Below are experts of layer 4 (counted from 0) of a mixture-of-experts language model. Rows are named up (a neuron's input weights, with its number) and show model dimensions 0-159. Each number is 128 + 32 x the weight over its row's rms, rounded and kept within 0 to 255.
Before each expert's rows: "gets" lists some tokens that make up at least twice as much of what it gets as of all text. This comes from a sample of Wikipedia text that the model never trained on. Tokens count by the router's weight.

# expert 45
gets: ")", "\"", "7", "}", " m", " 17"
up4 [138 136 109 100 162 134 131 173 106 131 135 134  32  89 124 152 108 147 188 140 106 121 198 106  81 144 109 138 104 173 151 146 115  97  52  78 129 168 105 124 129 191  52 148  82 111 126 155 135 117 103 131 122 122  96 117 127 105 102 153 146 145 121 144 111 152 113 109 124 127 128 176 112 158  93 159 108 101  97 177 107 151 152 176 116 160 173 150 109  94  95 118 135 128 142 196 183 152 124 179 125 118 131 186 128  63 164 116 124 149  98 100 157 112 163 134 145 117 161  53 108  85  79 118 104  62 110  82  76 155 108 145 103 145 132 140 128 103 152 141  80 113  67 129 140 135 144  92 184 163 202 105 129 136 196  91 135 131 168  79]
up5 [149  75 179  81 149 174 145 122 107  90 132 121 114 154 100  88 152 128  97 120 125 161  68 141 105 112 105 203  83 176 149 137 126 126 177  94  92 135 102 157 124 139 143 157 114 177 177 102 126 138 151 107 117 171 106 144  86 125 128  91 119 181 157 165 164  61 119  95 114 160 171  95  89 102  74 109 153 162 138 171 116 106 169  64 136 170 134 122  99 145 132 123 150 174  89 128  68 181 188 135 147 142  66 144 123 148  75  87 148  42 125 104  92  98 126 118 152 141 125 169 112 164 152 137 114  80 108 172 166 131 107 174 138 183 123 134 126 158 139 132 141  79 135  79 135 132 107  85 120 142 137 147 163  97 148  74 178 135 101 200]

# expert 197
gets: " of", " his", "'s", " the", " their", "ing"
up0 [101 115 135 153 129 122 100 102 144 102 179 140 164 107 164 166 140  99 236 123 149 165  91 106 148 153 106  78 107 128 118 144 136 147 186 170 200 132 117 197 103 241 122 211 134 113 111 128 105 130 130 122 157 101 138 166 104 147 134 166 151 165 185 140 182 140 164  61 160 123 131 131 105 156 179 123 156  84 184 151  91  93  87 118 150 112 126 158 146 145 118  80 196 143 177  88 116 139 110 164  88 157 144 122 134 104 108 157 154 147 107 107 151 150 157 131 108 191 176 165 167 115  93 165 129 129 109 104  67 144 115 100 131 144 122 142 125 175  99 125 136 184 143 125 111 124 167 166 114 118 144 182 100 122 149  93 131 129 116 102]
up1 [114 120 146 127 160 101 160 126 110  91  88 146 171 108 103  61  82  89 116 146 172 140 122 155 104  85  77 119 119 126 138  79 136 120 159 127 168 106 135  84 139 145  84 156 181  92  98 133 149 127  95 105 130  58 177  90  84 134 181 132 142 130  76  82  91 145 118 146 116  98 142 170  64  87 127 132  65 157 145 127 159 163 106 125 178 108  86 130  56 104  99 117 112 154 104 123 180 210 131 158 121 175 100 177  31 146  73  92 143 138 119 142 104 141 158 111 155 124 135 173 150 113 129 165 158  87 143 125 117 128 106  29 161 118  88 132 116  89 130 152 119 107  99  99 123 143  79 148 147 110 161  99 116 104 124 145 126 172 181 141]

# expert 135
gets: " |", "|", ";", " S", "-", " V"
up0 [114  72 110 125 158  87 149 155 142  95 203 187 103 129 110 102 139 101 140 119 169  70 107 135 110  97 130 138 123  91  84 191 137 218  87 174 137 174 116 163  63 135  84 141 116 104 170 150  98 133 100  74 141 111 196 150 143 177 102 143 110 167 150 135 102  97 160  92 143 114 148 150 127 139 143 112 142 123 116 108 136 165 139 132 112 157 124 164 128 138  66 125 159 141 132  87  89 168 130 173  79  96 111 144 169 101 141  63 120 126 142 131 119  53 144 107 113  89 192 143 157 121 108 135 119 118 175 118 137 155 149 174 118 118 162 151 109 218 109 125 141  66  75 154 144  84  95 183 130 107 147  45 130 117 117 116  86 141 117 126]
up1 [113  69 118 147 127 157  85 156 119  94 143 109 136  71 149 161 153 140 150 172 153 103  91 201 108 162 116 126  54  91 117 122 119  74 140 154 110 162 141 126 116 146 136 120 143 124 100 179 166 163 100 131 121 120 129  99 126  80  77 143 158 142 134 146 145 190 192 171 144 111 127  86 160 197 168 173 147 146 123 151 157 174 140 128 136  90 109 126  74 156 129  41  61  96 190 103 172 181 125 115 145 181 111 112 114 107 123  57  86 132 147 142 104 125 129 132 169 119 154 125 123  81 123  73 191 154 114 137 156  83  72 123  52 152  77 114  91 124 118 125 173 146 130 130 111 173  86 168 144 126 110  99 100 144 155 131 161 104 120 153]

# expert 92
gets: ".", "s.", "es.", "a.", "y.", "ed."
up0 [ 97  82 149 109 151  91 127 141  99 143 160 161 131 160  84 152  73 167  98 156 172 148 109 114 109  44 150 113 131 121  95 114 205 116 164 139 130 113 169 144 146 111  95 130 123 105 166  85 103  96 132  93 143 122 124 149  45 163 140  96 165  96 117 150  98 115 115 114 130 127 201  94 129 115 152 194 118 161  78 136 154 143 149 118 152 169 113 123 160 132 141 166 131 195  68  46 145 158  93 124 111 128 126 142 157 121 138 109 140 149 164  96 136 113 194  88  70 123 168 163 123 145  84 147  84 184 111 108 137  95 144 131 132 109 115 120 109 192 123 113 144  98 179 105 106 131 148 198 137 195 128 111 169  91 136  56 177  83 160 129]
up1 [128 112 114 155 121 129 120 165  95  77  65 150 131 127 152 149 103 100 150 129 181 148 132 136  60 157 112 136 121 112 140 161 168  82 107 112 150 140 163 131 177 103 205  98 116  80 133 125 122 118 100 162 127  83 136 155  87  45 185 142 157 144 125 138  86 188 185 140  72 152 146  85 133 161  89 182 119 209 103 137 119 135 111 102 105  79 119 147 164 164 113  87 105 150 153 186 135 102 164 131 140 127  80 129 135  88  87 146 132 173 146 117 129 123 157  69 106 101 122 170  77 171 117 109  92 111  73  96 214  98 153 128 130 136 141  91 114 132 175 184 111 128 109  85 115 174 121  81 125 154 144 135 124 127 132  83 118 161 198 109]

# expert 139
gets: " in", " In", "In", "==", "ap", " Pro"
up0 [144 107 117 115 103  92 141 144 129 101 145 112 133 223 146  54 153 146 153 169  92 181  90 170 146 109 125 148 162 129 143 140 158 109 160 148 172 103 137 115 168 109 124 125 113 127 208 156 125 187 140 147  99 106 127 135 111 132  84 169 117 102 124 130  82 166 122 149 115 137 137 174 116  63 159  98  93 167 148 164 120 128 117 189 122  81 171  94 165 138  82  72 118 174 111  97 161 133 127 161 112 101 108 132 124  93 142 115 122 118 122 140 150 158 239 178 146 201 135 120  89 141 158 177 131 134 121 111 167  29 130 118 113 156 115 177 135 108 120 111 174 167  82  79 129 117  94 148 107 157 141  88 175 114 113  91 138 115  69 137]
up1 [137 123 129 100 166 140 138 127 137 138 139 129 120 107 116  93 108 179 108 163 147 118 103 104 107  96 119 122  79 122 137 108 184 186 173 113 128 145  70  97  57 118 106 119 173 126 158 126  63 103  87 103 102 134 134  99  72 197  64 185 109 156  95  91 149 140 158 105 148 134 147 127 111 145 129 104 122  56  89 217 113 112 137 123 140 128 131 141 113 163 103  91  98  99 143 211 139  71  95 128 160 110 120 191 111 145 124 159 123 171 136  95 153 138 157 168 122 123 192 159  89 139 115 116 138  93 180 212  75 120  67 161 122 160 102 116 106 174 100  85 109 151 159 154 188 152 133 135  86 149 155 153  97 181 117 148 134 168 132 126]

# expert 185
gets: " of", " to", " and", " |", " also==", " List"
up0 [125 108 122  73 114 107 190  86 164 171 134 190 115  77  98  97 142 110 178 146 124 140 118 116 138 127 118 132 127 148 155 186 178 132  68 127 132 135 142  96 149 194  98 141  70 184 103 158 153 123 111 110 169 154 156 122 143 109 217 121 108 105 131 157 161 138 162 148 130 157 142  57 160  66 117 147 153 142  96 148  82 157 115 130 123  80 133 140 127 138 165 174 141  71 110 147 143 154 189 132  91  60 120 131  75 103  99 155 145 172 142 159 110  87 154 150  91 115 168 112  94 102  75 130  58  85 127 126 160 106 132 170 151 124 111 141 110 148 182 103 141  77  83  79 124 141 145 181 125 118 174 182 156  90 108  72 147 105 126 137]
up1 [181 142  78 142 101 176 152  88 146 141  85 119 106 160 121 149 147 167 133  81 202 139 136 126  99 188  97  73 173 101  99 111 139 194 167  95 100 157 188 141 132  71 150 156 109 156 163 108 155 147 139 123 122 165 154 148 113 116 153 109  49 129 121  99 156 143  95  48 106 128 162  64 185 172 124 114 132  55 109  75 105 119 152 118 157  91 154 134 146 126 154 113  86 142 160 132 123 126 100 161 158 167 103 105 147  85 106 141  77 131 165  94 116 103 121 122 133 138 119 131 157 109  81 150  82 200 150 150 112  81 135 168 119 124 162  78 153 149 182 125 126 116 156 115 130  93 101 185 110 127 172  76 132 183 143  89 106 110  89 158]

# expert 186
gets: " of", " with", " by", " to", " in", " from"
up0 [113 118 171 123 108 150 100 121  80 141 126  92 100 110 101 105 141 141 105 141 170 137 173 151 158 197 156  95 114 127  91  74 132 164 209 126 107 133 132 160  86  74 143 142  93 153 131 119  95 113 113 146  83  53 160 138 133 109  79  70 126 155 166 147 155 104 149 147 124 133 120 145  70  97 108 122  59 122  73 123 129  93 202 118 105 172 174 144 154 155  92 131 112  83 143 166 140 121  94 111 121 131 147 135  58 167 119 174 127 126 174 144  36 109 156 132 164 152 163 123  97 124  76 118 152 117  95 160  59  95 115 115 136 177 139 122 105 172 100 162 144 121 158 119 132 149 201 132 127 128 191 168 112 123 131  95 144 161 120  50]
up1 [140 120 161  90  63 143 151  84  62 180 139 163  85  90  83  85  57 111 123 168 113 136 144 164 120 147 101 144 109 123 144 107 133 175 173 138 114 129 163  95 129 129 156 115 106 149 188 104  94 121 125 146 140  61 108  89  87 148  92 100 135 150 100 109 174 184 146 111  55 149 168  98 108 167 118 135 147  66 147 139 116 139 192 111  77 134 147 148 134 101 124  81 111 116 204  90 160 135 136 189 118  92  83 123 145 151 128  89 139 178 142 123 160 145  96 191 122 160 185 109 126 115  86  86  88 119 144 181 144 100 145 134 136 116 158  66 134 165 130 167  76 142 163 131 150 119 100 142 134 170 162 155  51 166 131  89 118 119 105 114]

# expert 35
gets: " (", " K", " known", " =", " (C", " by"
up0 [148 129 174 122 124 142  90 124 160 104 112 126  84 140 120 152  59 171 132 215 160 103 115 179 146 146 143 110 122 139 143  61 149 111 174 140 123 189 116 183 134 107 135 102  78 120 146 160 165 104 140 105 150 164  80 163 107 160  86 116 137  68 152 136 191  90  72 113 148 158 156 110 171 103 170 169 189  96 115 102 104  46 143 180 116 101 136 114 109 142 117 132 130 100 179 203 136 121 147 114 166 139 103  85 136 118 123 139  92 166 122 169 124 124 170 171  66 147  81  90 163 113 138 176 151 152 126 118 187 168  56 123 152 100 160 117  98 139 104 119 134 141 151 165 109 108 121 115  97 190 157 164 125 100  87  90 118 156 137 104]
up1 [121  94 123 110 143  71 112 136 126  50 146 132 167  87 154 113 196 154 111  84 108 120  94 165  92 151 130 115 154 183 157 130 146 115 141 132  99 142  97 113  78 153 138 158  71  95 104 145 100 139 125 170 107 104 151 157 119  69 121 117 113 142 158  95 213 110 161  74 132 108 126 145 125  67 161 113  93  99  93 111  53  89 196 105 122 113  65  47 171  97 123  89 117 173 100 115 118 141 125 131 174 146 101 119 147  68 120 151 174 181 132 129  92 133 122 121 169 111 161  90 114 129 134  81 150 108 155 170  96 104 105 106  99 102 110 104 189 159 145 117 137 103  81 103 114 152 135  45 130 155 193 158 104  99 123 154 138 160 160 130]

# expert 250
gets: ")", " |", "s", "%", "ers", " •"
up6 [129 119 147 124 128 142 128 109  62 145 150 122 172 176 137 129 141  84 111 123 116 159 116 150 156 124 125 139  99 149 165 111  99 132 185 129 159 146 183 130  74 152  76 125 122  89 121 110  75 159 124 133 127 180  68 127 105  75 138 116 155 141 151 122 113 166 157 106 131 100 106  84 148 135 129 112 100 210 132 160 127 159 172 164 143 176 107 141 189 121 112 105  99 193 112  45 111 195 152  34 155 172 176 143 122 109 106  98 143 149 141 146 171 111 111 123 139 141 102 137 118 106 136 143 133 141 109 141 146 138 105 110  85 190 148  97 120 133 178 136 140  91  78 184 133 151 101 174  83  70 153 170 107 119  13 123  98 150 100 168]
up7 [142  92 110 145 134  86  74 114 147 120 150 161 141  96 126 128 114 160 129 113  27 174  82 146 154 135  95  87 106 160  87  95 138  99 124  90 139 179 210  76  26  97 126 147 120 108 154 139 105 129 146 118 151 118  61 112 108  98 130 128 135 100  94 126 124 112 133 106 139 144 135 183 101 115  90 150 138 163 133 179 162 131 133 121 165 194 219  96 180 171 128 112 137 108 149 139 133 116 143 121 116 208 142 142 135 148 133 132 140 103 119 149  85 114 121  66 104 113  85 110 164  33 110 114 157 131 147 156 182 187 149 159  78 103 102 127 162 158  84 149 126 112 179 103 158 168 126 159 122 116 120 123  91 144 158 143 131 102 117 167]

# expert 8
gets: ")", "\"", "),", "}", ").", "\"."
up0 [ 91  81 162  28 164 161 165 165 100 173 165 151  56 137  94 144 156 137 121 101  95 132 147 112 144 100 160 155 121 105  90 133 155 113 118 141 110 122 134 187  72 161 105 143 155 176 112  97  69  76 104  98 138 114 109 137 166 130 136 125  71  96 177 153 127 119  83 114 101 132 104 143 121 107 159 129 168 107 140 102 133 105 116 167 117 166 104 144  96  83 149 125  63 110 109 110 127  80 129 121 130 138 109  71 176 119 100 109 129 154 177 151 177 186 130 116 112 178 150 167 101 132 126 177 130 156 112  31 103  98 175  55 127 150 143 177 146 125 122  55 123 104 164 139 138 178 161 180 154 103 119 132 104 109 162 160 177 111 142 136]
up1 [108 116 168 154 108  96  98 173 158 129 181 141 136 179 131 127 163 124 117 150  89 152 113 132 114 115 132 106 133 195 122 115 139 113 114 104 118 180 142 150 119 180 104 134 105  87 156 152 132 159 173 112 172 139 133 197  87  87 168 190 152 128 138 146  98 151 107  80 163 149 145 105 108 109 127 110 166 120 131 153 163 115 107 120 117 143 115 149 130 142 156 159 128 106 154  73 128 106 123 146 173 112  69 174 199 123 165 164 140 134 108  92 227 104 202 159  59  82  50 108 139 138 122 149 110 195 120 149 111  55 147 132 103 113 120 119 139 130 201  78 126  53 105 154 135 115  96 150 103 152 195 163 176 126 158 108 122 103 135  94]

# expert 54
gets: " |", ";", "leg", "imately", "ig", "m"
up4 [ 98 150 127 168 131 105 101 119 176 191 194  93 189 128 136 122 135 150 143 130 153 103 139  87 153 147  85 124  98 149  91 111 158 178 115 148  66 161 153 187 170 113 125 154  95 173 111 105 138 111 155 138  96 132 136 141 177 166 107 163 106 108  98 153 134 153  90 137 140 191 169 123  98  83 148 150 126 152 125  85 101  99  84 149  69 129 163 139 103 161 153 138 120 151  80 107 108 206 201 126 174 165  96 151 125 173 138 105  91 113 113 106 189 121 155  95 110  95 122  53 182 137 133 116 104  80 166  93 127 146 114 140 103 116 189 149 156  99 152 144 165  92 153 137 122 179 113  93 120 127 135 105 163 134 187  98 198 139 151 197]
up5 [166 139 113  85  69 104 123 205 126 139  87 117 153 161 146 140 130 184  82  86 150  95  93 154 102 105 138 121 157  92  49 135 152 215 124 155 164 126 137 121 108 117 124  92  45 149 154 171 106  96 185 134 123 136 115 103 136 116 142 128 126 113 130  76 132 191 123  76 121 129 118 107 114 127 136  99 138 141  96 179  65 118 152  58 124 173 207 141 180 154 128  83 131 130  81 138 138 132 132  86 142 134 162 131 167  90 153 145 151 138 185 117 119  99 164 141 126 117 128 173 105 164  28 107 112 132 129 153 126 161 124 124 110 147 158 160 180 149 118 114 166 170 134 163  87 105  63 127 140 129 155 145 134 116 132 129 104 202 168 101]

# expert 143
gets: " |", ")", "\n", "),", ");", ";"
up6 [110 106 129  96 143 137 115 171 131 105  84 159 131  98 110 132  46  94 142 137 131 163 137 129 139 114 108 161 135 153 123  95 127 140  94 156 186 102 179 120  72 147 118 169  94 164  78  75 130 117 180 143  67 122 210 114 112 128 127 120 166 150 178 176  91 123 130 137 174 153  94 125 151 117 105 129  97 204 135 115  78 157 174 116 169 147 135 126 141 214  37 121 117 113 200  98  78 133  97 142  94  94  64 114 107 125 120  84  76 188 173 145 124 159  80 109 123 123 132  91 101 127 122 139 120 137  92 138 112 134 173 169 130 169 143 134 109 126 182 150 115 134 102 100  97 138 127 111 119 157 172  88 118 123 188  83  94  82 132 150]
up7 [196  53 131 116 108 138 157 132 113  95 141 150  75  88 119 139 165 104  68 129 136 140 170 113 110 143  89 184 166 120  62 133 117  67 118 108 122 146 175 134 153 135  65 114 138 159 130 110 146 138 119 137 102 140 145 119 152 127  67 149 131 162 175 141  52  95  87 153 150 149 166  84 114 104 113 138 145 147 117 153 105 124 103 141 126 112 145 117  86 163  86 100  58 131 124 160  95 170 154  94 132 123 122  73  44 130 151 135 104 154 175 168 111 178 147 133 119 160 161  83 114 103 182 194 159 122 111 137  85 125 152 175  90 156 128 147 117 152 147 123  69 110 109 109 194 152 109 119 125 128 179  78 143  41 116 118  70 122 148 167]

# expert 79
gets: " |", ";", "\n ", "or", " cont", " mon"
up0 [121 100  77 111  62 128 157 181 136 116 164 153  77 130 151 124 140 151 112 105 117 109 152  79 147 143 119 156 148  88  81 136 142 149 158 173 134 103 124 109  86 124 184  94 122 144  96 101 143 173  90  77  84 142 123  79 131 164 127  83 174 161 112 136 154 141 168 133 130 101 170 129  98 108 142 108 144  71  92 143 157  84 178  75 177 110 158 103  75 163  78  88 116 176 211 151 128 141  95 167  90 139 118 118  90  92 142 141 141 112 151 149  54 201  72 137 180 116 120 162 108 175 114 131 170 139 104 156 140 108 155  73 112 166 128 143  86 143 102 152  95  92 136 142  71 148 167 157 143 135 140 117 129  98  90  96 119 144  80  51]
up1 [153  97  91 111 104 149 136 161 160 148 179 137  79 128  87 109  60 152  85 158 140  75 164 119 145  77 117 159 145 132  59 117 140  86 158 135 139 177 151 132 103 121 189 167  73 158 134 115 153 168 142  99 103  94 121 121 104 194  87  89 148 101 158 108  98 163 198 156 135 145 183 129 178 140 164  71 135 146  87 172 121 105 129 129 133 142 134 183 155 168 105 147 138 130  86 186 128 127 194 170  93 105 136 187 146 141 112 102 110 125 123  85 124 113 156 143 173 119 184 112 129 125  99 127  79 178 166 171 184 112 164 148  64 170 163 116 152 151 142 123 178 164  79 139 110 180  87  81 168  95 102 135 129 130 124 153 139 119 129 110]

# expert 222
gets: ")", "\"", "e", "),", " De", " de"
up0 [140 179 120  86  90 145 117 186 124 109 119 126 179 146 139 138 115 112 152 100 110 159  95 112 105 195 150 130 143 107 180  78 180 117 112 131 119 150 150 119 147 128 167  72  64 197 112 181 164 157 119 103 199 104  99 130 150 137 107 180 111 113 100 142  49  59 174 136 150 167 131 129 109 154  66 171 129 147 134 139 109 119 102 177 118 127 110 149 127 185 201  51 175 158 129 127 117 213 101 117 136 124  78 134 130  97 112 123  90  96 142 126 166 123  95 113 144 147 109 157 107 101  98 137 107 176  71 148 118 110 188 152 147 142  83 154 122 161 132 114  95 122 137 107 116 119  95  95 128 107 128  89 153 100 167 155  98  50 144 101]
up1 [137  95 124 137 148  65  90 170 110 142 146  99 173 158 118 107  91  99 123  96 108 144 106 107  68  90 146 117 153 114 116 138 208 184 120 121  80 162  92 154 100 132 158 109  96 131 150 149 149 169 192 133 144 123 205 194 152 128 141 170 134 132 128 120 148  96 175  87  96 103 163 121 114 129 101 120  86 180 162 115 123 146 166 123  84 122 104 122 135 150 192 101  89 127 179 127 107 118 135 113 149 126 100 136 116 161 117  54 116 103 118 141  54  45 147 132 116  49 139 137 142 115 137 159 106  84  77 121 153 176 100 138 130 164  90  81 137 130 108 133 146 121 195 108  77 101 105 156 116 125  87 151 187 102 133 125 175 117 210 147]